config.yaml
n_layer: 9
init_std_router: 0.0221
norm_eps: 1e-06
train_tokens: 749200000
Below are experts of layer 5 (counted from 0) of a mixture-of-experts language model. Rows are named router (the router's row for the expert), gate (a neuron's input weights, with its number), up (a neuron's input weights, with its number), down (a neuron's output weights, with its number) and show model dimensions 160-239. Each number is 50 + 10 x the weight over its row's rms, rounded and kept within 0 to 99.
Before each expert's rows: "comes after" lists some tokens at least twice as common just before its tokens as in all text; "comes before" lists some tokens at least twice as common just after its tokens as in all text. This comes from a sample of Wikipedia text that the model never trained on. Tokens count by the router's weight.

# expert 0
comes after: " the", " a", " of", " The", "'s", " his"
comes before: " of", ",", " and", ".", " in", ".\n\n"
router:36 46 43 49 65 56 50 38 61 42 55 52 45 63 50 49 66 35 31 50 38 34 45 46 50 42 58 63 52 39 34 53 43 51 52 54 38 58 46 71 49 69 50 52 46 43 36 47 40 56 43 52 45 38 46 52 48 51 42 53 61 46 56 43 42 52 37 44 44 52 62 50 49 39 53 64 56 62 66 52
gate0:50 50 54 40 50 66 39 32 40 58 55 25 36 57 26 59 67 55 48 59 38 52 53 41 33 57 60 53 44 71 44 51 45 46 56 52 48 48 29 61 56 52 38 53 56 48 54 37 61 55 48 48 45 51 41 41 50 48 36 33 66 39 69 52 50 55 50 52 58 68 52 60 60 43 51 54 46 44 56 56
up0:43 27 59 53 41 48 64 50 33 44 48 61 71 43 55 51 55 42 49 49 60 35 53 47 67 40 41 56 56 55 48 44 56 40 63 35 41 47 62 51 62 59 60 46 40 44 73 59 59 31 44 55 36 62 59 59 26 40 65 41 25 50 47 51 71 37 43 47 46 29 49 30 37 47 46 54 60 52 51 45
down0:48 43 47 60 45 46 54 59 47 60 58 65 53 42 47 48 54 48 55 59 58 57 44 69 57 51 47 77 42 60 48 51 54 49 45 54 44 69 41 44 60 42 62 52 44 41 51 46 41 45 44 33 53 51 51 45 62 64 42 45 73 69 56 59 70 38 39 46 41 69 31 32 56 46 38 44 59 81 39 59
gate1:75 54 48 43 54 42 38 53 38 48 48 53 56 57 64 55 38 51 64 31 45 39 68 39 54 60 66 39 60 52 63 63 59 52 56 61 47 52 40 42 42 51 36 41 56 56 51 52 42 55 56 38 54 55 64 66 45 59 49 63 53 63 37 63 35 60 40 63 46 53 51 26 47 52 51 71 52 45 71 56
up1:39 43 48 55 72 59 48 36 62 56 57 60 46 48 47 38 57 36 36 63 63 58 67 43 41 49 63 48 50 62 52 44 60 33 57 40 72 49 48 41 57 45 58 48 54 35 62 36 80 61 34 53 49 49 44 48 49 38 67 33 46 44 42 39 57 49 45 28 49 61 45 50 57 55 49 58 38 50 32 55
down1:63 59 54 42 46 53 67 52 56 53 68 54 45 60 39 45 48 66 61 38 36 52 46 66 50 54 73 48 47 50 46 51 46 32 67 49 53 55 41 51 49 46 37 51 64 53 46 49 51 56 51 46 32 45 49 55 54 36 50 56 55 44 50 71 36 49 23 45 51 57 51 40 55 67 62 51 34 37 55 46
gate2:41 55 73 58 49 46 61 55 60 30 60 72 59 52 32 47 58 51 59 48 49 54 53 37 58 65 58 52 34 58 53 72 73 39 64 39 59 52 73 27 59 40 56 46 53 48 47 56 33 48 67 52 48 41 63 47 70 45 48 29 45 57 34 53 50 56 55 52 58 42 29 50 50 51 40 47 36 51 64 74
up2:47 63 67 65 58 43 58 54 59 38 43 49 58 33 45 46 58 54 26 55 49 54 39 42 47 51 44 42 43 62 64 61 44 61 45 50 48 52 59 47 70 47 47 33 57 58 36 68 30 58 55 66 47 34 43 45 68 65 54 21 56 67 41 78 59 51 59 56 47 21 40 56 55 45 43 52 38 55 43 56
down2:64 47 40 48 52 38 53 46 56 53 51 52 41 61 52 40 37 45 70 54 31 45 28 54 42 66 64 43 55 57 63 55 46 40 50 39 44 55 64 50 62 48 59 52 38 46 44 34 41 48 76 54 42 50 40 28 40 41 54 51 51 52 58 52 41 39 73 40 51 46 35 38 34 45 47 38 46 42 42 46
gate3:57 53 45 44 62 43 65 57 41 44 59 56 53 71 46 40 48 49 31 59 43 34 45 61 44 44 43 60 64 59 46 52 62 48 42 60 60 49 47 52 44 42 43 42 53 34 36 61 48 77 59 56 52 56 51 57 64 29 47 46 52 33 50 46 40 58 48 44 50 49 62 52 45 38 40 27 35 41 54 62
up3:54 48 51 39 63 56 57 50 39 41 70 56 48 47 52 39 33 54 43 50 62 54 63 32 40 69 44 45 69 51 61 60 64 70 74 36 50 37 37 62 45 47 39 24 57 43 49 50 55 36 45 57 43 46 40 55 57 48 54 63 51 44 56 54 51 36 47 28 53 50 49 52 36 68 37 39 60 43 52 62
down3:64 45 48 65 54 64 52 52 42 38 55 52 48 60 49 65 56 57 44 31 46 56 39 45 47 37 55 38 23 50 38 39 41 42 43 56 61 46 56 22 49 37 56 44 45 55 58 45 51 53 42 49 43 45 60 46 47 50 68 48 55 55 45 42 58 41 45 26 51 59 41 39 58 42 50 46 64 52 40 48
gate4:48 43 38 52 59 74 39 63 58 44 59 36 47 55 42 61 58 43 59 63 65 48 25 46 36 52 52 74 49 48 42 70 34 51 48 57 55 71 50 46 48 54 60 55 50 35 53 49 58 53 38 45 43 48 50 37 77 50 60 32 55 32 64 47 43 69 43 62 29 52 38 58 51 59 48 52 52 40 37 64
up4:52 59 36 57 59 31 62 73 55 57 45 66 43 48 62 44 48 56 52 51 45 53 55 36 41 58 54 56 40 54 66 57 32 62 54 44 48 24 42 41 32 47 51 39 48 54 51 66 41 53 64 50 57 46 41 46 60 30 49 29 47 54 49 53 46 65 67 44 58 47 40 49 61 77 49 40 54 40 40 42
down4:37 34 61 46 54 59 40 50 52 55 37 42 55 58 37 59 51 51 61 60 62 50 43 62 48 45 55 67 57 55 49 55 58 49 46 52 57 63 60 46 53 34 69 60 63 44 60 52 58 53 29 50 39 55 49 59 44 36 45 57 42 69 61 49 70 56 35 52 43 55 36 45 60 53 50 66 55 53 51 63
gate5:45 54 57 66 64 45 35 55 76 62 61 50 40 58 37 51 48 48 33 40 58 53 26 41 43 74 76 55 36 39 42 72 54 55 48 35 45 45 71 53 45 45 37 50 54 61 42 56 37 57 54 43 50 41 43 50 65 66 40 44 58 64 51 51 40 52 56 56 59 54 44 61 53 57 35 71 64 69 57 53
up5:31 40 38 40 48 39 48 55 34 56 59 52 58 72 39 35 57 58 33 37 44 53 58 46 54 56 45 46 51 63 54 51 45 41 48 51 54 38 58 50 63 57 51 32 47 48 48 58 36 59 34 38 41 61 39 62 53 26 51 34 56 61 73 52 66 39 54 57 65 68 69 59 57 55 53 58 46 59 45 45
down5:46 48 58 34 31 61 48 40 53 60 49 52 33 47 27 72 46 47 48 55 50 65 54 52 43 45 58 56 61 47 59 48 48 57 77 69 52 70 40 40 34 49 49 47 56 51 42 48 39 50 66 34 42 50 39 56 41 74 62 61 54 54 55 53 76 34 36 29 59 38 53 64 49 37 65 41 71 73 31 55
gate6:43 42 25 50 35 55 39 51 40 43 40 56 60 47 42 42 40 37 36 40 77 50 64 42 37 55 53 48 50 46 57 53 53 44 74 57 44 39 50 34 46 58 41 52 47 58 61 62 47 44 53 47 45 33 60 61 51 31 65 53 56 44 60 55 54 59 42 54 44 46 41 30 54 52 39 47 64 75 56 44
up6:47 50 82 55 57 50 47 61 49 62 46 42 32 50 52 60 51 50 66 70 38 53 37 58 58 44 36 55 50 37 49 59 49 60 30 61 60 50 58 61 59 44 66 55 49 31 33 39 55 52 53 52 64 69 42 49 48 72 56 43 52 64 37 48 63 53 38 61 65 53 54 46 44 34 51 46 46 31 40 63
down6:52 37 52 38 47 52 52 39 67 54 36 51 40 53 41 45 43 59 47 53 37 51 42 63 39 48 44 39 50 38 33 62 52 44 36 52 40 61 47 49 43 46 47 49 46 57 39 54 51 48 46 33 43 56 30 37 61 45 42 44 47 64 52 36 43 45 57 49 59 43 47 32 64 40 52 54 44 44 58 45
gate7:49 49 59 50 56 41 58 58 72 30 55 50 43 64 54 46 32 43 28 30 55 57 54 53 64 36 29 60 48 60 57 58 45 51 51 61 57 51 37 63 66 43 62 48 32 37 57 43 49 53 51 41 44 52 31 55 46 39 49 51 51 51 54 43 41 40 47 52 48 58 47 60 51 57 29 58 48 45 52 34
up7:56 43 60 50 60 57 49 28 37 77 66 52 62 41 42 53 59 54 55 65 40 39 50 42 28 51 70 53 51 22 43 55 59 51 50 44 48 59 40 43 35 61 40 67 57 50 45 56 59 55 50 62 47 40 63 36 68 67 54 47 52 40 38 47 48 53 59 44 57 41 59 38 50 44 58 60 56 54 49 71
down7:42 45 83 48 59 54 57 58 32 36 44 51 53 46 38 44 64 56 65 65 58 39 48 55 52 60 55 59 50 64 58 47 37 57 33 42 46 63 39 43 53 46 52 51 41 33 43 68 61 46 49 46 51 62 50 49 59 44 65 52 45 40 37 44 59 66 43 62 37 31 49 40 29 48 45 41 33 58 37 57
gate8:42 52 51 36 59 53 41 73 51 44 50 49 57 60 49 33 51 51 73 36 53 59 54 34 51 51 52 53 49 33 57 88 50 59 48 25 59 47 47 48 69 50 33 62 53 33 58 51 55 41 49 42 47 25 48 51 56 37 52 56 53 52 67 45 67 46 55 39 54 50 38 51 64 57 55 57 42 33 56 57
up8:59 51 49 43 35 46 52 53 68 55 51 53 46 50 37 58 59 62 71 41 49 60 43 62 46 36 70 29 34 42 61 62 34 55 51 38 59 41 54 51 71 55 34 49 42 32 40 37 59 46 41 51 62 26 54 60 52 51 53 49 64 44 49 44 47 52 52 27 56 53 58 57 59 59 53 69 33 40 57 43
down8:59 47 50 41 60 39 45 58 52 48 44 46 55 48 62 61 56 51 45 51 60 43 44 44 55 56 57 52 40 52 68 36 31 53 45 51 54 45 39 40 56 52 53 45 37 50 51 59 45 50 52 49 54 50 51 68 40 52 50 60 57 59 40 40 39 53 54 44 60 45 37 42 43 60 42 72 49 49 51 62

# expert 5
comes after: "0", "9", "2", ")", "\"", " January"
comes before: " ", " |", "-", " -"
router:54 41 42 57 37 75 40 37 49 57 51 44 44 51 28 42 63 34 44 52 63 29 34 50 45 37 48 66 65 40 36 51 61 35 36 47 52 58 56 64 56 61 55 59 38 47 33 36 43 59 38 47 44 48 59 39 48 49 50 63 52 42 52 63 26 69 24 60 23 41 67 55 54 44 53 45 63 62 65 55
gate0:40 54 50 54 51 54 35 59 53 56 53 39 53 62 43 65 67 57 38 60 39 54 42 48 50 63 52 46 39 40 53 72 44 56 63 49 46 40 44 60 44 32 52 38 48 44 52 31 42 55 35 55 53 42 67 70 43 62 49 49 57 59 56 54 42 48 56 49 53 59 47 53 28 56 66 52 32 54 49 54
up0:31 42 76 51 62 46 36 58 66 38 63 56 67 45 51 48 63 57 39 62 47 50 50 42 48 46 49 64 47 52 42 67 34 59 54 65 59 47 64 69 39 57 42 56 42 60 51 57 32 53 57 42 49 73 50 48 43 45 43 67 58 44 55 49 66 42 56 47 62 76 44 61 38 39 41 45 36 43 56 44
down0:39 64 59 38 69 40 59 52 58 49 40 58 62 47 49 49 56 38 51 37 34 78 55 44 64 34 60 55 58 48 64 56 51 63 37 62 66 66 56 50 54 49 41 63 48 44 57 68 46 41 49 55 41 46 65 63 66 59 32 53 64 39 45 54 40 40 56 35 53 74 46 56 69 47 57 62 47 57 45 51
gate1:43 52 53 46 52 45 63 65 41 52 42 54 29 55 70 36 58 24 42 54 72 37 63 64 51 62 52 65 49 29 49 45 45 50 31 53 44 55 48 50 39 43 51 59 61 33 50 44 31 40 70 66 45 57 62 61 42 52 46 60 39 53 46 56 60 46 54 53 39 54 42 55 50 46 49 51 61 57 48 43
up1:47 50 55 69 47 44 59 53 48 55 40 51 45 56 58 48 53 27 43 45 48 45 55 37 67 50 47 59 32 47 62 74 45 57 29 45 64 47 52 61 41 36 36 32 58 36 58 51 39 47 46 45 43 53 63 70 70 46 47 69 39 45 41 58 51 61 54 63 36 34 52 49 52 50 42 44 52 51 49 50
down1:39 47 47 52 65 38 63 60 45 41 35 61 46 40 65 67 46 61 41 51 54 38 48 55 52 53 47 32 32 44 54 67 43 49 60 57 51 42 55 70 47 56 42 51 53 42 64 45 41 47 55 32 47 35 34 65 43 41 52 54 38 65 43 70 64 43 54 51 44 45 50 50 64 60 57 55 44 45 51 39
gate2:46 27 29 44 50 51 52 38 53 62 53 52 32 46 44 30 50 48 48 61 52 46 50 56 52 58 53 62 48 70 48 62 47 42 38 55 64 59 60 56 55 56 32 67 47 48 37 49 28 50 55 54 64 58 58 54 54 44 29 31 51 46 48 59 54 38 43 55 38 57 58 56 61 47 55 50 67 64 52 55
up2:45 56 57 61 62 50 69 59 56 47 46 33 50 63 58 63 36 50 51 50 52 33 35 53 71 65 50 68 71 36 58 38 52 55 46 61 33 46 40 59 40 41 66 52 44 39 48 50 70 55 61 50 52 34 27 36 48 62 36 55 48 61 52 38 46 59 54 35 46 45 36 56 48 32 61 48 50 37 60 46
down2:57 35 63 44 60 59 44 54 39 30 61 59 43 54 67 42 53 61 56 42 48 57 72 55 31 52 42 54 40 41 45 26 48 43 57 64 42 53 33 49 37 40 52 39 33 45 61 57 57 50 50 49 63 48 52 47 58 48 47 35 54 53 50 58 41 54 48 49 58 72 54 52 56 48 35 46 44 62 75 62
gate3:50 37 33 43 31 51 45 22 36 38 63 41 40 47 27 55 47 37 71 40 38 48 33 50 62 40 38 71 60 35 41 52 55 36 32 62 47 61 47 44 41 74 44 65 43 47 61 54 51 60 36 44 58 50 51 41 68 51 34 57 59 56 44 49 54 57 53 63 47 24 48 38 44 44 53 49 60 64 53 65
up3:58 39 52 63 36 46 55 52 45 59 57 59 47 43 37 59 64 58 51 48 47 53 59 37 32 67 42 65 53 68 51 64 56 55 56 50 50 35 34 39 56 47 45 35 43 46 43 58 30 53 44 52 46 58 58 53 64 34 45 53 57 45 57 57 45 36 58 48 57 54 47 52 37 56 47 63 40 59 68 61
down3:43 47 45 28 54 70 51 27 37 61 53 48 41 41 49 61 33 47 50 59 49 39 46 48 56 32 57 54 63 41 59 55 53 38 53 49 56 54 54 45 38 69 54 62 45 51 56 39 55 54 46 51 53 43 27 50 68 58 57 49 43 54 52 39 65 60 44 40 51 32 45 46 44 43 43 54 56 43 42 53
gate4:58 39 50 48 56 51 39 55 57 49 50 43 54 61 45 57 50 47 43 47 50 39 54 65 61 56 40 63 75 58 46 45 50 41 20 45 45 54 72 48 37 43 49 33 55 51 59 39 59 51 27 35 50 44 60 41 49 41 39 33 40 48 31 53 42 47 57 57 50 42 62 57 37 51 49 49 44 44 50 54
up4:72 47 57 56 62 37 41 57 37 43 43 51 47 54 35 59 36 44 50 42 48 57 48 52 57 35 31 60 73 46 53 53 54 39 29 49 53 67 67 48 37 48 47 44 66 46 62 39 57 38 40 44 51 38 60 49 64 36 45 35 47 46 32 55 37 51 59 50 55 38 71 52 24 52 37 37 61 37 29 57
down4:49 55 61 70 47 45 65 47 70 44 38 62 39 46 57 66 35 58 66 56 44 50 45 60 49 74 41 56 40 58 50 38 51 36 49 42 40 44 59 49 48 54 43 60 44 32 58 41 52 54 59 41 55 52 65 57 50 49 46 44 56 64 45 73 46 62 49 63 49 33 40 54 47 68 57 54 40 34 56 56
gate5:61 49 55 44 61 49 29 77 56 48 45 45 50 35 36 41 52 45 42 26 48 38 49 37 44 55 31 51 50 58 42 58 31 54 49 49 38 39 53 51 35 60 69 31 53 53 36 45 41 53 54 25 44 42 44 52 36 68 62 48 37 58 51 40 60 73 50 50 36 58 49 48 57 56 43 52 58 41 41 42
up5:51 34 61 52 80 50 44 47 68 56 47 51 57 60 37 41 55 52 54 57 47 32 50 44 60 46 35 48 46 50 34 39 26 58 44 53 57 45 59 53 55 41 68 42 37 51 61 59 50 41 44 47 50 44 46 49 63 48 49 49 56 43 71 33 39 41 54 54 59 63 37 46 41 55 45 38 57 41 39 57
down5:61 63 31 55 52 57 45 64 41 46 48 66 39 51 43 20 48 51 35 28 52 38 67 51 61 61 50 57 41 56 57 46 52 44 51 68 55 47 34 42 47 58 62 49 47 51 53 58 41 56 67 42 55 55 66 39 45 23 63 39 37 56 42 48 71 64 56 39 58 67 43 42 34 52 63 52 65 38 66 46
gate6:50 35 55 53 43 67 60 59 52 66 46 54 54 42 54 66 55 22 43 45 34 37 55 42 63 60 53 59 49 52 39 51 51 62 40 73 55 60 44 54 68 49 33 43 77 60 58 51 44 51 62 60 35 29 51 43 51 65 68 45 45 49 55 53 63 54 44 54 42 48 41 53 56 52 54 42 57 45 60 41
up6:45 60 82 47 43 49 57 54 50 51 43 58 63 40 45 58 50 45 40 38 35 44 54 37 57 67 59 58 53 56 46 37 53 56 53 44 51 56 39 62 61 27 41 48 82 53 57 65 40 57 41 62 28 47 44 47 47 68 50 47 33 55 42 48 69 60 64 51 60 51 34 61 58 50 57 46 49 32 37 65
down6:47 60 52 51 51 42 47 37 49 39 68 56 53 60 44 71 37 56 55 47 44 50 45 51 66 49 69 43 66 49 44 41 49 48 45 44 57 40 43 44 56 49 38 37 49 47 51 42 48 42 51 32 55 37 51 54 50 56 37 73 41 46 40 44 55 44 62 49 48 41 56 64 43 42 58 56 25 49 50 53
gate7:56 45 66 54 50 36 50 50 68 64 50 53 54 31 44 59 48 45 50 38 47 53 46 32 65 61 34 55 42 59 54 57 37 31 37 51 71 48 39 39 70 55 65 38 58 47 44 33 63 50 50 62 39 37 59 39 50 60 64 73 47 35 60 48 47 57 48 44 58 67 37 70 45 23 48 25 45 45 51 63
up7:38 52 43 45 40 44 50 45 31 52 58 63 36 40 45 38 36 57 49 65 54 60 44 56 34 37 60 39 54 40 45 37 49 51 57 52 60 53 52 45 34 64 49 60 63 51 39 40 36 51 41 50 60 77 73 63 62 36 41 51 54 48 32 41 55 29 43 45 48 54 74 44 55 56 43 51 46 50 51 22
down7:59 42 36 31 58 52 44 52 69 43 57 46 42 59 57 29 44 50 34 57 57 62 36 66 55 53 49 59 52 55 62 38 50 44 45 42 52 58 61 55 43 57 48 50 34 52 36 58 69 44 58 45 52 40 42 58 48 55 55 50 35 47 60 55 65 46 47 38 49 32 55 44 60 43 64 52 52 58 43 44
gate8:48 40 58 55 46 70 36 53 46 34 73 47 59 51 51 51 61 35 29 57 65 53 55 54 42 38 50 47 55 41 35 35 58 63 44 68 41 67 43 54 59 55 43 50 57 47 66 49 53 52 53 56 36 52 65 45 49 57 41 40 52 39 57 45 44 51 43 53 52 55 58 59 41 47 42 54 59 44 49 41
up8:61 52 55 81 42 45 43 59 39 47 54 60 50 39 54 41 47 49 38 44 49 64 68 52 34 51 39 45 42 47 56 45 47 58 42 54 44 47 50 38 50 40 45 37 56 53 66 51 43 40 62 48 55 61 59 51 54 48 51 43 40 53 39 54 50 61 62 60 61 37 54 45 51 48 43 32 66 42 48 43
down8:52 45 45 38 36 54 47 46 65 46 36 43 52 56 35 51 31 37 52 37 46 66 59 50 55 36 58 43 73 39 41 52 57 49 49 56 69 68 57 39 55 71 46 54 50 39 41 67 49 60 56 49 48 51 55 44 56 51 43 48 42 51 45 22 77 53 34 54 54 37 50 60 60 47 55 44 53 49 42 57

# expert 2
comes after: "0", "9", "8", "5", "7", "6"
comes before: "1", "|", "-", "\n", ")", ")\n"
router:46 44 44 45 52 69 46 43 53 49 66 37 54 66 42 40 64 50 53 55 51 36 39 62 47 38 51 50 70 51 39 47 58 39 46 57 54 52 47 68 48 75 54 55 37 50 43 45 63 70 63 46 55 59 54 44 54 58 53 47 51 48 33 56 35 56 24 66 31 38 70 48 59 52 54 56 43 70 56 42
gate0:55 35 78 38 42 47 45 37 56 33 46 44 50 56 43 34 48 41 35 33 51 63 43 44 52 60 34 40 48 47 51 33 59 60 63 31 44 75 54 77 57 55 45 56 68 46 48 53 60 49 60 52 48 48 48 46 44 47 36 50 59 49 48 52 43 39 46 50 62 21 62 62 64 58 49 51 50 65 47 46
up0:52 42 53 50 47 63 38 29 54 34 66 59 50 52 48 54 43 66 51 29 37 51 57 49 28 60 59 54 36 55 43 45 45 48 72 45 53 61 29 43 59 43 55 54 49 59 52 33 30 57 70 55 64 53 58 40 65 63 63 46 48 40 64 42 39 53 54 36 60 49 32 51 32 42 62 49 34 36 61 49
down0:59 47 56 52 67 49 56 62 55 61 59 58 49 42 49 36 42 65 59 36 41 52 53 40 56 38 62 68 54 58 57 28 44 54 54 66 57 39 55 61 41 40 56 54 39 51 58 51 32 68 55 48 65 53 41 53 45 61 35 54 36 46 65 54 52 52 45 51 48 57 57 50 45 52 70 53 28 45 46 55
gate1:52 38 60 44 60 50 47 75 63 37 27 56 34 56 38 47 49 23 54 46 48 38 45 55 44 66 57 58 46 48 47 52 39 58 49 43 46 43 56 74 46 44 45 60 57 49 38 47 42 43 50 36 42 36 44 47 41 56 54 48 30 43 23 56 42 53 47 60 47 56 47 45 46 49 44 45 56 53 53 44
up1:36 30 34 26 50 49 49 59 50 62 42 68 37 52 53 44 37 40 64 58 40 33 45 41 38 54 50 45 50 47 43 43 40 56 45 47 68 47 57 44 55 61 57 58 42 59 63 50 57 43 63 63 31 38 46 39 43 49 64 41 54 56 47 62 64 26 43 57 54 57 30 43 44 56 40 39 66 40 56 24
down1:73 50 65 52 66 50 44 36 53 24 51 56 27 46 43 34 57 54 50 54 63 47 47 55 41 57 28 49 55 47 36 39 42 47 42 33 43 44 55 50 44 38 50 48 56 63 42 42 33 47 50 61 50 37 53 67 51 58 70 41 58 34 44 59 58 42 47 62 42 35 57 33 42 48 40 43 53 50 42 48
gate2:59 55 56 46 28 57 55 38 51 56 57 42 55 53 36 36 46 41 63 56 31 58 38 54 69 33 43 59 63 49 36 40 44 49 54 43 40 68 48 51 40 60 60 62 49 49 41 51 55 40 44 36 43 45 53 48 52 45 57 52 55 46 36 38 39 41 55 44 52 31 55 49 48 32 61 53 65 49 42 60
up2:56 43 64 43 37 56 46 66 46 69 55 40 48 56 38 35 34 56 60 39 33 67 48 56 52 45 45 56 54 50 35 40 52 47 52 47 41 72 59 53 49 67 55 66 53 34 44 64 51 40 56 36 55 49 56 38 56 40 64 52 34 52 34 48 50 58 58 32 62 34 62 36 58 32 67 50 71 47 30 60
down2:53 60 48 54 38 68 52 43 42 53 40 41 56 38 69 66 49 53 39 53 48 51 46 32 40 49 42 40 46 60 63 55 43 67 45 55 26 51 49 67 70 60 50 65 62 50 48 33 57 53 41 53 60 56 54 62 27 53 62 63 49 50 43 53 27 49 48 50 68 36 36 27 51 46 67 57 52 41 37 60
gate3:59 45 42 47 51 57 53 49 58 39 66 36 61 54 39 41 53 49 66 48 40 42 27 57 45 24 51 44 45 38 47 75 42 42 49 45 63 43 76 43 35 54 53 49 39 49 50 44 59 38 60 34 62 43 49 62 73 38 63 58 44 43 58 61 49 64 55 55 64 40 50 48 47 53 63 56 57 62 31 44
up3:44 41 55 50 62 35 64 46 67 54 42 67 41 60 31 51 68 50 42 43 43 58 53 42 60 58 51 59 56 70 56 53 44 56 49 44 49 48 47 56 40 36 60 37 70 51 47 41 48 57 40 56 47 41 47 46 44 47 47 51 63 49 51 47 58 47 63 42 61 42 46 55 52 52 53 50 41 44 48 62
down3:67 42 47 53 52 64 42 47 74 41 32 52 62 39 50 44 50 45 30 54 48 38 47 30 34 66 64 41 43 62 68 56 61 49 49 28 54 34 45 52 41 63 56 68 50 45 57 49 41 61 65 56 66 52 50 66 44 63 63 42 53 36 42 55 54 50 48 47 50 47 39 41 57 76 56 68 54 45 28 59
gate4:57 49 48 60 58 54 35 52 62 45 60 55 33 62 63 48 62 67 62 53 53 42 57 49 61 33 45 64 61 57 45 48 70 55 50 46 53 50 50 61 83 61 42 29 55 56 34 51 35 39 55 42 39 53 36 45 32 43 54 35 74 47 36 39 25 45 52 65 37 49 49 63 45 35 35 37 56 49 48 45
up4:35 56 72 45 46 44 68 63 56 58 45 59 52 46 47 53 41 33 40 62 40 54 58 49 63 68 70 45 56 55 51 41 55 58 51 76 57 46 57 47 46 38 53 60 40 43 58 38 48 54 41 49 44 57 51 53 53 50 57 60 46 52 48 42 38 47 41 33 71 68 68 33 45 66 54 68 49 58 46 61
down4:57 48 39 46 37 31 38 62 55 56 56 54 56 57 34 38 48 56 50 48 23 47 54 37 39 58 53 33 27 59 67 38 54 49 47 42 54 58 54 52 66 45 49 43 45 38 48 52 35 57 51 44 41 41 44 57 25 76 60 42 54 58 51 65 45 53 48 63 64 53 50 52 57 71 53 63 49 48 42 63
gate5:41 41 46 41 40 59 52 39 40 49 70 45 29 86 52 56 58 44 43 61 44 40 57 51 66 55 44 32 56 55 62 55 38 58 48 65 50 40 51 55 35 53 35 61 57 72 48 42 32 52 48 62 65 58 40 65 52 40 51 55 65 55 40 65 34 58 57 44 57 49 48 51 40 59 44 40 48 53 43 39
up5:63 42 37 51 43 42 61 39 63 46 39 52 74 35 47 53 55 47 56 51 46 55 51 41 43 37 49 57 35 33 47 49 44 48 62 59 51 62 66 46 53 43 55 53 44 54 49 53 60 38 40 48 41 30 53 31 57 57 44 55 47 42 64 51 46 28 71 41 49 35 47 67 48 35 54 33 55 47 57 56
down5:38 47 56 55 64 38 65 50 51 56 46 59 27 46 41 47 64 66 50 47 48 69 52 55 45 54 61 35 53 57 48 53 48 52 42 45 52 49 72 32 51 35 57 59 45 43 46 39 44 48 34 59 50 81 54 66 46 67 70 42 35 55 52 63 40 58 60 42 42 52 33 57 52 47 49 49 39 56 57 61
gate6:51 54 70 53 61 69 48 52 62 58 50 54 51 46 36 41 53 39 62 55 51 45 54 68 56 47 56 57 57 58 46 32 59 37 46 88 64 57 50 59 43 63 43 76 60 67 45 32 41 52 40 34 50 62 44 68 56 40 38 71 73 47 41 38 44 46 53 34 37 43 49 54 41 34 46 51 54 63 39 56
up6:43 54 44 34 42 66 52 59 56 65 58 47 39 56 37 41 58 48 64 44 56 52 39 61 68 42 62 62 50 63 40 36 55 33 50 64 58 50 51 46 45 66 39 70 35 68 46 51 42 45 34 30 45 49 45 70 52 29 51 53 62 55 46 44 60 41 38 64 49 42 48 47 43 43 28 50 49 72 39 51
down6:56 41 42 23 55 54 56 68 58 60 48 55 54 39 40 43 56 45 48 48 58 39 39 49 47 40 55 40 72 55 46 41 47 51 54 50 75 63 47 66 53 45 56 51 30 56 48 64 48 50 44 81 49 17 58 57 26 51 42 45 63 42 56 56 58 62 55 47 52 53 46 80 51 29 47 32 63 52 42 38
gate7:56 42 51 40 63 34 52 45 60 43 67 32 55 54 43 60 54 53 57 38 52 49 48 35 56 55 45 54 57 47 48 43 56 33 62 67 20 61 63 51 31 50 53 55 67 47 66 52 61 51 45 53 52 60 41 62 49 39 48 56 40 50 49 43 51 51 56 65 39 52 50 48 43 56 33 45 28 54 54 63
up7:43 56 41 46 59 40 40 67 63 36 34 41 51 51 56 65 48 52 53 30 62 52 59 38 57 47 55 53 53 50 38 55 52 51 72 57 49 48 31 46 37 72 46 48 36 50 46 39 46 40 55 28 46 36 64 52 41 48 69 46 42 45 54 65 53 61 52 52 50 58 46 56 58 46 62 59 40 63 40 56
down7:57 43 55 44 34 72 63 48 66 68 45 53 67 43 44 34 39 50 52 34 42 59 56 53 44 44 48 36 83 62 46 51 47 56 64 60 55 53 51 37 63 51 51 38 59 52 60 63 58 64 47 72 52 58 54 44 62 74 70 52 55 58 61 59 62 55 47 32 48 36 47 39 33 34 51 44 34 44 37 35
gate8:53 39 39 51 60 53 65 69 50 63 42 67 64 61 58 47 43 53 59 57 56 44 50 64 48 46 60 57 50 46 52 31 48 53 28 69 49 58 54 74 59 52 63 34 39 51 45 59 46 50 51 59 33 59 51 34 46 41 56 38 34 55 57 36 57 43 67 57 52 38 39 47 58 61 68 55 53 49 48 42
up8:29 61 35 65 50 41 46 65 49 58 61 39 37 45 46 45 56 42 53 42 53 59 46 49 61 41 37 47 43 50 45 54 52 34 48 44 56 53 62 41 48 41 32 49 54 58 48 42 42 59 47 36 53 69 54 60 47 37 35 57 60 56 46 54 34 49 44 82 44 54 51 62 47 46 46 50 52 55 49 49
down8:68 44 64 37 53 43 56 56 50 54 49 37 66 52 31 42 43 54 28 56 24 42 44 54 52 47 75 54 48 39 45 65 52 59 40 49 39 55 45 59 43 58 55 64 57 49 50 59 40 58 42 34 48 40 43 47 69 38 48 44 39 54 43 49 61 49 53 65 61 47 47 46 59 48 46 61 37 41 44 67